python train.py --d_model=320 --experts_per_token=6 --n_groups=4 --init_std_router=0.00647 --warmup_steps=200 --schedule="wsd"
Below are experts of layer 6 (counted from 0) of a mixture-of-experts language model. Rows are named router (the router's row for the expert), up (a neuron's input weights, with its number), down (a neuron's output weights, with its number) and show model dimensions 80-159. Each number is 128 + 24 x the weight over its row's rms, rounded and kept within 0 to 255. Numbers have three digits each.
After each expert's rows: "comes before" lists some tokens at least twice as common just after its tokens as in all text; "gets" lists some tokens that make up at least twice as much of what it gets as of all text. This comes from a sample of Wikipedia text that the model never trained on. Tokens count by the router's weight.

# expert 1
router:144119151090139126086128144128103121163116143100146153176096137135138152134134126132121126125067154160107120137137146090130159105096103117152116143127141110151164119159156191133172143151146117143138110142140146133112123165168111119131128138
up1:133167129108118103178134189150142097138160144121139152116153165098127159117103122161114122092103100161125143131120146165110166111135134115100153106130135092126164146142165138130142085146149130160149165096149151134127101143113125129126145122
down1:125156121102154162139119170142106136166089116143098134143082119118165128113089099140104105143148119097164150133071107110126129116119142135100101134169124090151094091089116134126097129161110105118131136118089139093107155115112161138127103113
up2:092118123131142122120167103132091167125127141165123098095102114160137187143138104111142122133076134114133151128136146095137140142127161159133142121084112101136104146141134098127116107123065141099111165155127090114136170198160096164141137112
down2:127100169162107093154146130113125096122134161129178181112112080119114182106151119146139139129177149151133117124164146115129126151133151115178092135130112117102113126117137143139162125120152082157088131102068135102156100162113130132123085131
up3:141126116114163130169156157138103136109109107140120140160105174132164137127122115108125129120137118058101126138111109141176178145107121106153105160144147157161133141120130133168140101113151104136124103119101126108112125165161118126111114162
down3:139127092140124200135105128108149110101163158161146100080127120171154152116093160124131130137114132114110152122159144117095120130132124104115095068137139119121155138142162123126112140150114119122146121097151137136137121112115147115136176110
up4:175115091081135073097147111176121122108099089137126078145102154140143093130151093156148164105101158114152157151108177155162164111128109104129157107133167083128145155152104167137168122152103157128123127115183116078131102138146144134137144117
down4:173137144129080131097123146101143128155088158147165129121161140078131100120149141118105146180129119165133160127108131141132126150143116121160144110137124130167109132090147136164121152129128172130140163105167098133139145138122098116125142124
up5:169130145131152090139149171158120124090090132100120103159123173176143084108125088111108131111140100168088124134145110117126130104074144123163152164129093093112136140140129087162148135087140144151108102166174131117173099120091130128135151132
down5:123156119167115115080153115124115143103128113152116180107106138151131144126149090173135140098136102145139138122127105077160150125175161106107103102128112148195076121109159142111118126138112131159119120126216106113108100126189129137107098094
up6:108137129095137137125147107112095138119114121145129131139144130156122074120140106124104115134149143111108141109143106072109155117116117149119126127088099127158140153143152158140118152130143121102170107091134140071158123121101127095162168141
down6:106148179140128116104117121100144146161146093136120163108146179130124122142139110124164142142122093065093152165132171143106155127122100134080122115095135129140121093094084087086107104112122130114156123160162124131111129079159147149086126149
comes before: " the", " a", " he", " his", " it", " be"
gets: " to", " of", " with", " and", " that", " for"

# expert 10
router:118120134136157148141140141072139126087102143081134117132113142137136110119073082143124119101151189134126123152128132134125089130139131102169105186140165122098116085102118131106112149120131108169125109134128150131131121110109119107094154158
up0:110142154153110098167119142101118101124120123084126153069094135093127113096165087157155142100144135130121109135112174127150103131125123136139151141134119096124097128119171104172125143143151103154096102111095115116154103123124125124142102128
down0:131162158138107160099119112116122168114138122161096136145110136155133143166136138118136128153100135110172145149135123172159117133107196126087110153104121126100121086132120153109111149162089116168127127126097107144138120152115168080117095118
up1:122133130162130117088101112096105112143079086100112150169076120134178112110101135132145085110134151159109149149085064108116051114118130131156117142103163132087090132152162139149132147120142075150168138104137143113147120120089162140129107130
down1:135151137075135132118085097126077142104173180145103115149134151087148120123168151094135150138083111127115153135127119113145151156124145140095132101156123122179134174136098140123133105103130141155112143176157107159112138180103103091167150180
up2:101117112146175156131125132111097115110130102080131166142135143138090157164120094148130143156133132141115116167151135144106145143146095143094119169082112140151100171120164155142160174099119111113122134131072141124175107142101123161112196119
down2:153092119106115098116148133137171161106154140157145116123121162132161098113104137135145176127121157117125107171127112124116170094167150106160165114131159119107116132122088104113080154139134140108158150116148144116118155095138149106138111137
up3:140140119152112126137158121106135076148116114129130106141122096212129120104105117102107129129143114171034139165093178112095154161156108129072112158114117089108124121123102156114169160138135142151081173130125124143145137093115114124160141121
down3:149092139136125132118081127139162119135091124146150099131140091153155120169144112126119103135134121124095122098112165140174139160107116078128126107102160144113111099083194129126142122136140095131118115173103100128108134117167139109128105157
up4:126086135106150148145128140141097132123169136123129073168117156112144109109102107092071127090108116095143155127142120154113145144108078144153117091098167187097147156139103113118111094106129096104135096149144116107093116151164123096120175129
down4:095139122126097148111102137158129141137149120132109089115060100135145120121163138123112138117111145128149123155131133162118115088107125127098133071142111071104149147120123130115127098146136111120150115141111112137074098129169170189130109131
up5:155122172120161169137064108115156155150142144164129096142124163123079099099176130121132123101129128110147162144118125105144130102132131093084136119101179108156148122103143184129103137131111146140152093113121091173110112121164162081127114150
down5:102136101157125087151122102087160101111159112084098131142137133129129148158155140126138144105103095147075160149157110148089146146138103082124151110137131133178143122171131107067180165105126158103131123169126110109111136140136110085107121097
comes before: " by", " to", " in", " as", " the", " on"
gets: "ed", "ing", "s", "ly", "d", " him"

# expert 2
router:122150145106120106116122170140151135106124130141120081125148173100089143106138159119121139128109159140113106132122105144134126145149150074130079139107142155130134119174117196104101108140121150154122136086138154154088108109116079161111126152
up0:137123167134106092111107129114101105141144115129152087160163106119174129101150167147103131112121147142165108121134148122117103116132083127134112130103185148137101092141175131082145129179124110155126137100136118118122172156170136151169106135
down0:131138109104135148112119159146122122105112182139086136128134132108119115110131115094141105169136159128166182138100110085154114151131157104111116152140120106126077115154168173151101103129119127168100109158097141105118099102079111073140107090
up1:150094077156112092153081156173099157133118117150160109123176162150129135074094128113116170125123167157098159137117123116119145090107103092112121157132142148135142147174118119089124150117115146128125097124145148149141154141113126131138132136
down1:166121062101127136103116138174178136116129097114090097138098098117145131123106113123105102166150123115101112144121133125136094142140110091188091124144098140144152151151126173142126081109132137116142146099141141083146108178086133151151107120
up2:160136119137133132117106177115118161104169126169135131185111166142091106131096126111138111121104133165106100120116134158114130161092121122156124126091204111127141131148156158126119159128139103137131164126161130156095137104113151162114119156
down2:087162153148099115132135116102075113114156137130108137137098160166111165115169139167120111166122142120128081152165138148142111113105123137104156167120141108175163101133165177119115107098112149170119120108131146111140123123133142072152151101
up3:114107165095099136116129147147162160128166120131107113107132101149154114118145064091147136100124150156152120125102210112149171122119127102153136125170182106134142123111155114062121143188110137116098102129132129128134132102106093137156124143
down3:103124086155151152139117102139111131110146092161172107152124117133152161189152114115084156106123131083097138157140157125083135149116114132118145127110174130163121105141138147142172164141125113116149161137106112137119158157178139132112134131
up4:146186065117121158161156153168130146125144161161132125113136099127124120109125130141098135167125133106152132088105157090119113149173139092163148100121157158164170096102133134125106104118134128169132099139098148150113115119140086133158113114
down4:177098113155129110107148130133190144132128124132139096112109122113157132150066088156135134133150081096103154141100154166132100101116136148163125125130097152132129170125113178096100103135142168113121131115138119150135138123109099098150076160
up5:114141115123132135077154145115114121120117126135170147160181119103182132122140156176120123110090141104116107119131143125140139112151121129135146157166156098157120126124174097110137130148178111168133124146157127138109124108108112118120144160
down5:153119137151117122133130153114142134122129105114136115151105153122151099131134088136118118107127112106099139120105098120096125119121091131130133116103107099110127138103134151153125127151147122144146101129113121150122129108102103130122106165
comes before: "1", "2", "|", "3", "4", "6"
gets: " (", "-", "–", "\n", "/", ";"

# expert 58
router:148161146132148143131136117078120160127130125115147112225108094102122111120141124143093100066090151160101111147123106124156126194155134116141159142104144115155118130129143121121134123161171129146131095137122116161107120091108144145073136201
up1:133162135133101130146130142101173146114137105158093116154103100152148117163086104136136141109151109131080138182141130166146122121126136118160157141151132137105072136159148167144152123121127161110144109118156117128130097137135130164141170143
down1:129115131177106148136146129160146208141137139145108131125122127134109181150105121126119150113106159118119153157112091140137104112096126101089084134140116093120142141098173100123100127137117101157132184120120095132108096153108125176137102127
up2:171151163177137114121119138100135114092129118121142110162108113109135169088127158098135094108128137158125112094080131128170100124118145101134137122112141131140134113105128155137134138147123146157166090158109127131191119122108125134100135125
down2:133144168154121084116088123162114151140126116125156102125124101145112193132133127083162150084143161127122175139183119171112122127151130113106118130146139168111125121101124122153128108113140131137124125148111122151106143108153141113111132161
up3:118113109089120149130104108128128163145097122139127090161140088146105151088145124120116148062145155139129167110106128116099162163153148124154103141125102154115155137144132099112110138124149136119113125127133159135199159184116105121101091099
down3:121093161137138139122136127096126169140141163154129111162099142095136120125119109130127129147140128130151152155102174133129107093126149121138166153157144125076161150120063115162126094105082118112126135113108133096094193162145122133121120145
up4:109123134079092121145131117099116139105130123120170143122128096106121131170155170133134111090199129118109128111115086071122144138118155153118123171162109137123153104077153120138170127201116135146121122103164095117114155156149144143165102155
down4:105145147129092137124098180132127077127155101176112157135115132081134099129111137112115124099085146138146111139142142131110113104136153112101161141096121147119138143173154138145117114144117154152154099143129175168130133113107143097167110153
up5:148152147128148131173147154142135091121124179131134101152087134139142125164098145130109113141119126148148142142161116174092093128137119141159126163126126097096149095165115146123150107115129127135121184140106078142107120110098105127114089099
down5:123102137143154091116118130182072107125157140107142118103140122140141083178132128141155135149166128128121074127137137153133101134096130152074136105175143131148108144108116114128170143130084113115119154107138121122125097127162109081146114146
up6:171105097068110149097159097119111146141118138136139132149148156125134133119124159119129099122122119085136115127134145132124147129134132108130116130095123149121096133071101116139099111167133145115159116143125120108110115112131157124116093149
down6:122121124158091141152144141117114111127153109081146162096131119102126124152173103125130116141145131156126118157124127121103142137161069135115112123120101122151157119153121106145161078128169118181120101144138149105136154192135161167172182087
comes before: " the", " United", " a", " New", " South", " National"
gets: " the", " of", " in", ":", " on", " for"

# expert 43
router:118134120141158138101110119116152097183132112106154071146076120091073110093092145156100132099129133166118135165163104104133150132146106099142101123142130085122168095125154125123117146138150109107149106153163154129134143136122144124145155148
up1:151159138133151104126106104109140150120105081119157143154087143159109087102158136112187123118111157132133113124118147088125115094122096115112123141130160139146113148139143174099140099144120137129121137122101169162139122142120118124125154159
down1:091127100085136107084110158110122156154145099086166113122094146109126135115118157141136137096161125102157143128119125137118112100096148118164097151124106114128127160135116121191117120113130118132120106126147192134145157141157087111185096157
up2:124118189094117152118135163107183107140150139147113126131155109141101115105115141146112162117153149149163128132160095141128108133139122135146117112140128120160123122156075122111109149150142136116166140103125103109109072109120137108122113148
down2:143169129161098177088129145077134150173079112122120143104133100158142168134124148100138108095106118133107177078151130099131128161132115130121124131118114145132098123103115113125108102128121127142144133135182145099142145141097159129133109107
up3:122144101123129086115115112123141137095153107134100170179083098113121114138141145106148129151152140082153138122138159141123139093105118123121105123119124150087112150125105127152124136134130134152141120128112132147128142129088086127162116171
down3:120120136109119152172139113126114103158141132103134149114122160118120137157107123097127117090150168149146134138075138134141185102141153073147149197183126093169121109112153093091122129159133122178109120162149125126127108147152132117125088144
up4:167160131104085122099184114125111157099117129120123148129063136135099146113120161148152121150150109189140115119172130119178139120138153132120140138136107148148129089136132196081139124113164104113155085117148079155169149122119138088134136105
down4:145121154154162132101111165106086137169119126098127137135097188138147096117172117126137099091109125128096166130141106152096114128079135134110139139104160133111157146157136091128148153142119119149112105154121080112123144123153094207098156145
up5:165139157164131083099168127147098084099120079177118123133102116118090090119131124097089135149163125107151111093127079117118112111117121116111118133130109158137169100144144153127153142154124130151114116100150126088118179155126152158086121139
down5:144116119164116146139091175123144117143122138137087123177146107116118147146119144108073169118128092163083177118143129117113120099139148121120131147152083142128146155144135110125105131133149120091106135110108160140112148141165145163126139111
up6:103136136092124118118117102071090092114124123134087087124103108111080102164133124109128093100171161126100107146161165125149153179124165120151132117112140148138146163170150145124078088121139174131161106136106139158156138149116120131120143097
down6:134129144136128129104118049098103134091136102161119123134119093155147106150145117139143117123106152110159065157167135167116160187107145145125107105075109171139134155107147140137046086146102126146152120110097134126152110152164158141155078129
comes before: " |", "0", "–", ".", ")", "6"
gets: "0", "1", "5", "9", "2", "6"

# expert 13
router:110146121133158142090149094125130120125135124124150116147095189110105100100137119115097150141095167162084117134123101120164111110124126127148090158135157113179112110145132170124107095148150117173149132075133094110148080137089105131107133143
up1:135111131111137114155146145132137069110105164130135136115146163149146144098135067128131107127122119163146170083121162121144159103078131154099110129094166089169098094088094138142165092146133136140079116133126079159114091098155147101131101172
down1:169118122150108133157089100175138141098127076132161101114088180103163135186125139108122167129105115091150099095105143119090137147148119122161107142121148155117118127135132114126109178103102125107163127156130117130131165160123120174129103135
up2:086132174110087167131132097106125125137136135099114117101117149130128129142123080158114127161125154124114116129111116129168111140191124105134152157127121131158151123145155145122146153165119088175142151132125118122136123113111080102140128134
down2:117102153145109146090110118126140120108120128061122118138155156104112150112141119160130121094159106145093122140137143100127164126116127119075129149157146126165105145117149128167127111094127150137130181111139143114105062138129141120132152122
up3:163122087114110153098118128143120131110117077136108142114143142143105130100074142159111099162136122156094123142119160126097101112154140099107121116157150144113127122135150155141138109152088121142116153112135165163130140111127129121119107154
down3:110146138145057124099109131119101134164157082103101088123130179132154103121107151090150148104088116162134073110121113146094128114083154123192112135122112141133111132115118139087116142125148154093118169123173102125148146160165135145142107153
up4:147121152146117128129128097165147155116146120112133129136116135129125087117170125129105118102136130085116121137103098128143111183102156122129133086122167113147103158125084137126135109123117114145141130136187123166127103132112134098116109147
down4:160137151143108170123141135146154094106129127172123188120152107127122114157098088126143141121132122123131127123133111119159139151126130101109161102137138103133114126097105129158156154157132141161114150138119137140141123103134132123100094134
up5:152155156087154139115151103099092140110126108122160177127144120115136136082132113095158105113118123161113119103169092103175135131153135140133093162149146119202112141122134126149167119139129145147142114110136132074140161153124127119140095100
down5:152084119119161112100077106097120125102105130117102141136133155144115119161118098156124127133142158142101121141140116149148173161117105122099112113143113143146138132133157121155146165167097112171159135126145145056112098137124154142135108181
up6:108135159109143160112120098168112128140092125106088149113119087113128107134135170148117136138161113125183121130123159120169158151089137106105144127137119115123119148126153142116120120131138101150125127157112148150106096132122128109130144110
down6:143169120102120154157134168138154141128106095155106128154153146099095142099121138101113155142120140153143129069146147127132149131123113134139152129108163151105129125078103075145065140160106121092084115130111163154098124128117124086141125168
comes before: "1", "2", "3", "4", "5", "6"
gets: " ", " (", " \"", "-", " p", " dis"

# expert 21
router:114132136077152105117153144127160081105159110127125104134085129133126159128112145136105118148129136132126103123145109131117114170108104117142137163122163146142169103168180140120117115108109093130096081154103140106114123117115115117112154163
up1:141106110165159146120144155163127142090130086142137116128165106140109150089102133141147144075143124143137115149114158143140134115072133112135155142125115135105146139154110127172169084166140135136066143137160120098131124130107093112178104132
down1:130137105128110122125110138137159117123134094127132145122125147157158122125168103110142137136127113120138136130134146118146080114097150130131094108155170118125105137148127110078101113119131173089137111109062123133115133131108159161109110123
up2:118107149128123132117125100119155087128131102102148140112095113140078138172116083141135129143091124132150148099115051101163125125166115151149109120180144126082174170119124178146154146121096127117113158177095124147152100134119106127150105148
down2:116143141128134143106131112186125122138150141147188099151132073162139137120150119148104138157109130140160127147100123150130149097105122161094115128153098156117091113102099120147119159153142096118065124099135137132171126089131122118121133100
up3:143107148089150102103107152093153089087113131163146115140158162153149161151146122111119137072101141125150153086122138102139105123124130126153103109104118113161118186150142114155125115130110131102151118096114120101090202169094187165144140160
down3:123088163136156069162099113141130077124142115132126113086115112138155133114127130111152118161150073152124083127169101174134132154106121132135116138117084101137099158164139167152129116138111127132112164149115116100121135115117133101149116103
up4:121121113090137102149128164105116126097120095124132126133125163133120105117084128102151148126057108137103106117124150118122121118141159133133185131091119137093138060135162120141120109165130093141098117167182153130116139109139140148088109105
down4:119088126092132111136129178095150158122103095149105094121146093125134113144076083107139172105153132121085130106124107140149140133120145134115163125133136138121164093130146137140136083130191129144130156173145161105086149113108156117086133166
up5:137099098144130109149152156148120116116158124122145147134105102096106141114153128146092140157134148132099105083134151150133122119126139131071145126140117119173118122151126178130144164149117124119116104120133138159093139098090142168102111111
down5:151161125116124097118109173180103115107101118103146114143120128137123146110106137114126130078144163129151157135133164131088129149167112128164115152124131068161145158129132133142126109101113130105152115129098114165113125140109144164138145180
up6:129130129146139103116154174145111148115138157157153133058110126117110126128132117109132128117150105164147156162148098119146133136139116158106129160162138125132113114145098168105113113131137106120092106153127094149167101088120120164139120115
down6:128165114157135131138138145105101153151120160141119117166127128138135121130156091156104140100102127121137129130118154151151153133148153144115097138131127102152095153156119101143155127115149146144151099115148139096083117162093102139118117122
comes before: " of", "s", ".", ",", " and", " in"
gets: "s", "ation", "%", "ity", "ion", "ment"

# expert 26
router:118124120130147147111127094104135112149122133095128147133107092135116149135153140154124141151097174147107101110121121088148135161135122109140107147140121085162115080162100129128167127123157105115138082113123121088138086125097071114084132133
up1:140141134185171170162141083122126123133120169143094133106147136148135127098152169172123102137151120133153095148144151146140112111108122143134076146136096111157152093127111098145156126116149122104178112117136141145127108142111114136146095103
down1:128164121089124081145098100076088140113151118141112125116102094123108155145119149126129115104082158159131154138151127084103131137150110122171158140141141155144129131090133132113090066123152121143113110090125125139126136132167130154097107112
up2:137120126163140119130126081150150115128104120170147105107163133126155155121095177117118147114139132155174135106119144132113112153128141115120120098154065078130082111178131146142152143111123142107102161105086086130130137101134113110090115181
down2:119111054118127118169134152151145116158144094091135112112098173103142127142153122116106141145087122164167105079154090116177097114147143150103142105157128125120103127121156136154120136116128110082121083105150113131146110134109100140149140141
up3:119156119174157110158112099096135109089092135111141125130115082164113171127101136176160131120119123117115125156111134140142140139094123128152119150131097151093115120117160182149114132136112122145136160116110106119144115122176133160142185124
down3:133120134112123102125149105127131120160097090102069109146149123119099100110145133167112152088140103128145142139087140092154147159117089133168132145133080106151075103152114124163132131143156150112128118134107094105107118147202151139094104151
up4:158152094102168113121142103126133165156145120129145147157085130108086157166130126132201154117099105103122157134164145140148135159088137117138115087121093091090110110102126120117125149147144179109155130169139127132120094135140115139069152151
down4:113125135113111146184173126143093141128169167125131102176157101151131155134138134179109150173115134098132155124113103110130127132125088175114147120144146077146145113160165129107106172125133119123133137120129128107143152115138168149123174115
up5:151099110124130130097094146106140109110163115080086160137131137134128102132117108139078135118124113136104121123119053164154150123109137139148092131145117082112110095183139128140138139087144122137126131154173171110132107120103112136140140126
down5:110158161158149103124138140135158159161105119153134125140109148128059128126118147096143143099125093103100109115113108179123121078119116061140130134105092165130166113122094147130139157164138130136093156110106105167103147114144149123133163169
up6:114058132183156103150165109106105167136157126136118129144117119145158111161117131136090148145073150139090132104111135116072102137121120142136115173118141173148107127103130137167136118143077155139138126120134102148144158143075088104131141179
down6:081114136141129157120149150167109058124128155130166102126115092146142095098146132174128123143139134116142146149142140150140158114130106169133111115140080085124155097121134110146127101161111118151113141106136123126131126128136159134120167125
comes before: ":", "ed", "1", "2", " •", " by"
gets: "-", "–", " Preced", " •", " Succeed", "aged"

# expert 54
router:116128158087163104138128133118119177125106138096156118178106140125117124106166099131129104080111115148102165140130119081154114107149121124137116160143132087140108122133135137128139092132153178123130097160144145133120114145125126131111145153
up0:151141070109138112153135125111096107127103057132129126110100138186088119113136115124131144116138127136107122128137100105150158115147137092110073123145134103113118079138129138133111071132152131119109106164116157103102120118108162079157131146
down0:148107134130127120156078123129109157155159124125153106172130138146113110127134099121121132094133112094117091152154147132110110122143089153159135160125117113160149161104135116139134145111090138129129151140144112120134121120181167163112124137
up1:140128150105121148151135134098160085104106071093096118092130113159106128117212139144099086098150087149127141151122123131141158149130124126128111122164134128150079165130145097118168127123135194136147173155113136126110103129135122164108118158
down1:152150096131151190098095131084121118136118101154114130134127167114102128177094147107142139156108133148142146115104130117112158114177118068097139083121162112122142107068160124115132129106157119135124158152128124167096120156137149114126137078
up2:124160146124134131115152149144128156134103153098168136154171126100152144144150139106127110110146116145114093110119111095086122160141141098144121155091089167154127118091119185098129142122131134140123101132120136157144190134102131151120111134
down2:118141122135162109168124113100108114150129123142160085131151115128111168119124151082137111139145159122108105135164129189101137105155172139161124118153129110132100099144169140147121122123087127135158135156151157145179100101175166133095113131
up3:151120106102152103109123129130141107119124117176118106131152144116151121104092130117126174109159083162150135111122144134097142135107130102105149079105150129110135085155115134099151144138133134120099134122115106104097160136128148140115136073
down3:101129154121131121139170156132123089150131141135131102105146131152149105144127120097142144172120144138138169126152130098118109148092159084120085095118142170148082106124089112091103167133138138103122121122120095104138131160091114151110139136
up4:147106121131164138086116140133086125117054124146138124143191144113138145142149140111164086130104168139171116109119160102139134146122150125119165151153095147141122120167140113125185139169157111098090137089156115131105102139170152092151118164
down4:123136137092108114098146119116170117131128118118124127148122156141109183153102099160110147160140139140117138106164128176123153120121123154150174110096122122152154134131095101170111176111109110160111129131127163091131158177164112102125169119
up5:122116133109102137143145136075109151093106100155118111111145116142112139111112075140126123130108104129140118138150107139110136128167147172122109160140127161147095097114148138153131101132147123130116113134125092131106129136119143151155078124
down5:138113139121151105104110146167135137107116135134080164130148127181104130143087126163089071099180065116155174125111167135165169126130104137148141092143137134082121096152166127153139134144144147097107132145104118140124156165135165135144105099
comes before: " the", " ", " a", " his", " an", "ing"
gets: " in", " In", " on", "In", " at", " for"

# expert 16
router:124148135082134113113138135131087118127122126086128126162139093120107110135135098172118135139117155145131077140177125131145120134137107109167087188143148096159116135152178137082128133129155107123139076124124133113133103098107095108118189138
up1:073088100115128083161110168081100152075121147137118116125165165146130099116154113125130143105175183125133134116125124167095198124079115100101104154136132152162111162120157178144115115138133140149128141142163124132101120129140131149125152140
down1:093168151181107112117125155121092097107133137103118111137152120107121106099145094117110106194121126185129158092129095155106096153105147164117098148141142143143096147096143133153106158149123129102151147123099075143124145115120122127102113091
up2:159130161123092151087138086126091116140127130102113104121126146181125075114145082155114106135087096184158090134119120092093153139121102115153112100126175089172109113118123116151098109142133126131164163118159117125106129171126126125137118105
down2:132122109110134082167160139100092130114094153152151114131161112106201091118119179083168110094105118079153116136103125119126156148129105106131132125158160113110114156111147142101157119148127135151102131163111122108121128154135103109118116149
up3:133152148110142124096090173155138173142091153122124150110160131143157133118122080150173142096160103169113173109164132090162154141169130125111094149152123116134107121140131139125138122161136172138092094137121143133118103117131164159095134143
down3:134146146203124111159104157128092142167174142148116123143150123114113153131120174139131128166118161110154114161135088144120127149119165150148145111142121130140158120121212150138130130151110152117088092101118128152152157149136112101166123149
up4:104161139097122150126106129105127157094154113089149138131113116095125159133130121116120105151135121109135144138088137144120131132128143132121134150126144117090123093134110153119114135133098165126167152122153105115095135118160129115145117092
down4:143154118109108119184121151134145120117111136122117128161122092096155133074074127130129123120119177116115134114083146121129131124155114152141142148120138144146077127103146100129110135100134140128141158173147155131125130070159120131159116139
up5:104120112110118122129152097132161126116154159166132160103172139127107084138148115110146124060177138122113121122154136122135116142196138125153092142167094141100080159148141112125121163171157092092174098159109128124129124125080120123099159115
down5:140109141119098139092141136149112110090110135118121152116121107136132069112135143091166081099147122107148151100139151125174100118137124136133158130185129101127104119117120111154166134187181150146171096123102103162133111103151179138106135134
up6:132083089130127150176111144137175108101132136125082136159108130139120144147114119149161114097133113088137140085151114110186179142140101123172076151136164157131120119135134111143128096108132070155122121141130085100133082158108136138110157136
down6:100112116143112081088147125144123134162152099153126096077143168105153100125136084126105141148173174149133115131107168160128074128114162121103142126096175119124135114135119066118105157131108165137108094109126155147099083152095103129121107136
comes before: " |", "1", ":", "2", " •", "3"
gets: "-", " ", ":", "–", " years", "aged"

# expert 20
router:108130106118161139115146110143115126127128142070115097159120115149124119093113134116106142145106136128094117187112088108154118122115087093130107137143140118142136134176136167119129138152149093120137129095151136129128125117131081144097166180
up1:167162134194134125127116157126129179112156143119131140150145129108167212148098106128152160159127197098138120090115143144161132124091115142153160128095102133129127118142164106146095121101161139120123093113167157149110151121103118164101154123
down1:106083099102141120104105147127139084134130124096147141073086155115134095162129163113151125085177142099090113091107109139165150122109118113143129163116078148162101130110116156116124076156155123063119092102123116145116141108135115102077113155
up2:137131146134060163116145116124143134150144081139139151119111139125116166102152109136100169143108144108124114102147132129106122132146145131128090120136161127057149099172147131133117104154133164151103141127132128122115086112098102129085143141
down2:134124097066155106117099177068134121111102163170174155103148098123111127132117155098142130132140145121150133145118120141107117145118168119138085097120143109120100118116138146148107111124122143109087156142129129108120129124162165118121107106
up3:144086138129133118139125128098068151083161164132102099157149156119122083061107130133132134142164118157123148147158132114103149113169111116148146093123124142145158150103195158106091116096148157123143093142144162162141121162093128109158151138
down3:118102138112110111115119117150136096106128141093152125161159117132111153087131123142140152161098164163163146111106129123110105115123153141153122130106144144137136138123125118108130108082115121115146092146149121078173118131120119117150146144
up4:140166086149111116111104155163117154160138152086140186160099097132165173142114104154105124132146110083136110163163155130133135122136128116160154116119118133091145101113133080135149114093130124126160132132101128120154139174121116119092103116
down4:105121104122152125146134151141153152124095182126144130171121123161178117143124148119126065100110126129126159143114088105137135108133114144063148109142085081088117153151125122138117136113147158144118123150118095130125131105120149152119113160
up5:153126119124116105138158171100101122195154107119137147124173131174143143118165095121118126125102118139111127105106169062174117094126131123164132172107136109162112120110156119108153100132149145161090102103156140128144108114113164147122096132
down5:128141142169146138146145076115141102162134101140151113124142077127155121108125133113108120115131108116070115124125171080110094162157130139123146135183132125095136132164134133131131154153122146083105169140177115173128143123149139121110146136
up6:106073124102106098101139076078131116164145132115153098171130154154110114084142151180093159137134145087146097140172123123109127158131137149182139085114124074080128088137137086155093149120129165095134108104154102129156149151090103109178122155
down6:153101099103099125134125113134122109122130125108132119151134159143101108099119157131152140136087132166139134128126151122132138140114138148114145129125139142105142130128111111117161106137104128158118094130111166153069116189090141090108137181
comes before: "1", "2", "3", "4", "5", "6"
gets: " ", " con", " c", " f", " $", " vi"

# expert 29
router:119169098083148119110134150132157129130120115138159120110127160115140141094116138115088156121124140141104111162095139145120128126138153122150138145132146132166123108153153157143099102116111123127116081141123153107116144096092066096107167166
up1:114120117177137102128146154131130127114141130098149163086161151158106140154140101128137096127148129105123106134101120141138098142154127122124193137106094146132132113075093174114118124113097141094154146120144124110149150128133114129123160149
down1:161136105079116105093091139107091147100129127091098120111147096117125151139143143148109164111121089113142078124148125148109103114140149128144127175154091077184121155092136132108110131137127101139148124086142153114110110153117176127101116135
up2:142145106157136142174118119106139127123140165147148146133081120112153136108164114125142182125124148140144137148121119154149117084100173126150140108127108150145170118154114139109115126192146135202169101108152149075138134147157111126093139162
down2:119092103136164133127141111123117111116121168149112116159161137156120112139157095148159133150074135086167093142163121106165150113143100070133153101132124107143172135091078160121102137126111128121124131111137131153109109128118131153092130135
up3:129138095119115101119122144163114143161161135146135150116148108121169159145120145190138155101142130119122156117160124130152146132163138136131212134098172116137160123147103128160158129110086128142158176117109115158169129166145087129131106140
down3:115134116135099131137115157108113094119151125145132187123138128138132130156085106151143121100119168093112181137152165153125134082127098146151107124118113105101162141146142154158144133139101108129176157167118117136126131151117136091102134109
up4:113135079113126153139125152139122113126121093148113105161128157115096111129122111115130121105112165074103120131086148106157167083101115130167139124144163126116109134128145139117115123121137123144169132110141126099111182123122118123100174137
down4:150112116107127151129106123143115139118087089106118094057127133111101144136128113120144127069110116119116165107130167126111133109107133176119128133131085114113130097081125156113143146176122103101123141087130133080134138129099146140107113119
up5:106116139101130095148169100086129140126109141104140157105096160142142107098117124168119150135101157104110154139074137118123149119127127144154085113131186127171161115075138101166116111129154143155104131129118131153128114128128107131125122142
down5:154123132150144132110136084142122065160161126084105149108108087122105130072153106128103212154123105139119117147143103098134089157103103152109112136167115135129124115126112102139116134123125151112110099155159153119127149102098162119118100112
up6:183120132112159119131112132118128100147131097146143144111107170108126099160116145154077157142116105101110111154093120147126143135165132124186161141122176137159157095118153196110111157143101107145130138110152111124131148104109118156145170142
down6:149154110126157117147103140131108140093167125141114077113113113109112150124143131129164139121126201103112110134110118146120129149115111143114123142130123126085130162109155156102118170109117131120146127148169127118123169116170185076119126171
comes before: " |", "\n", " (", ",", " and", " –"
gets: ")", "\"", "s", "]", "es", "'"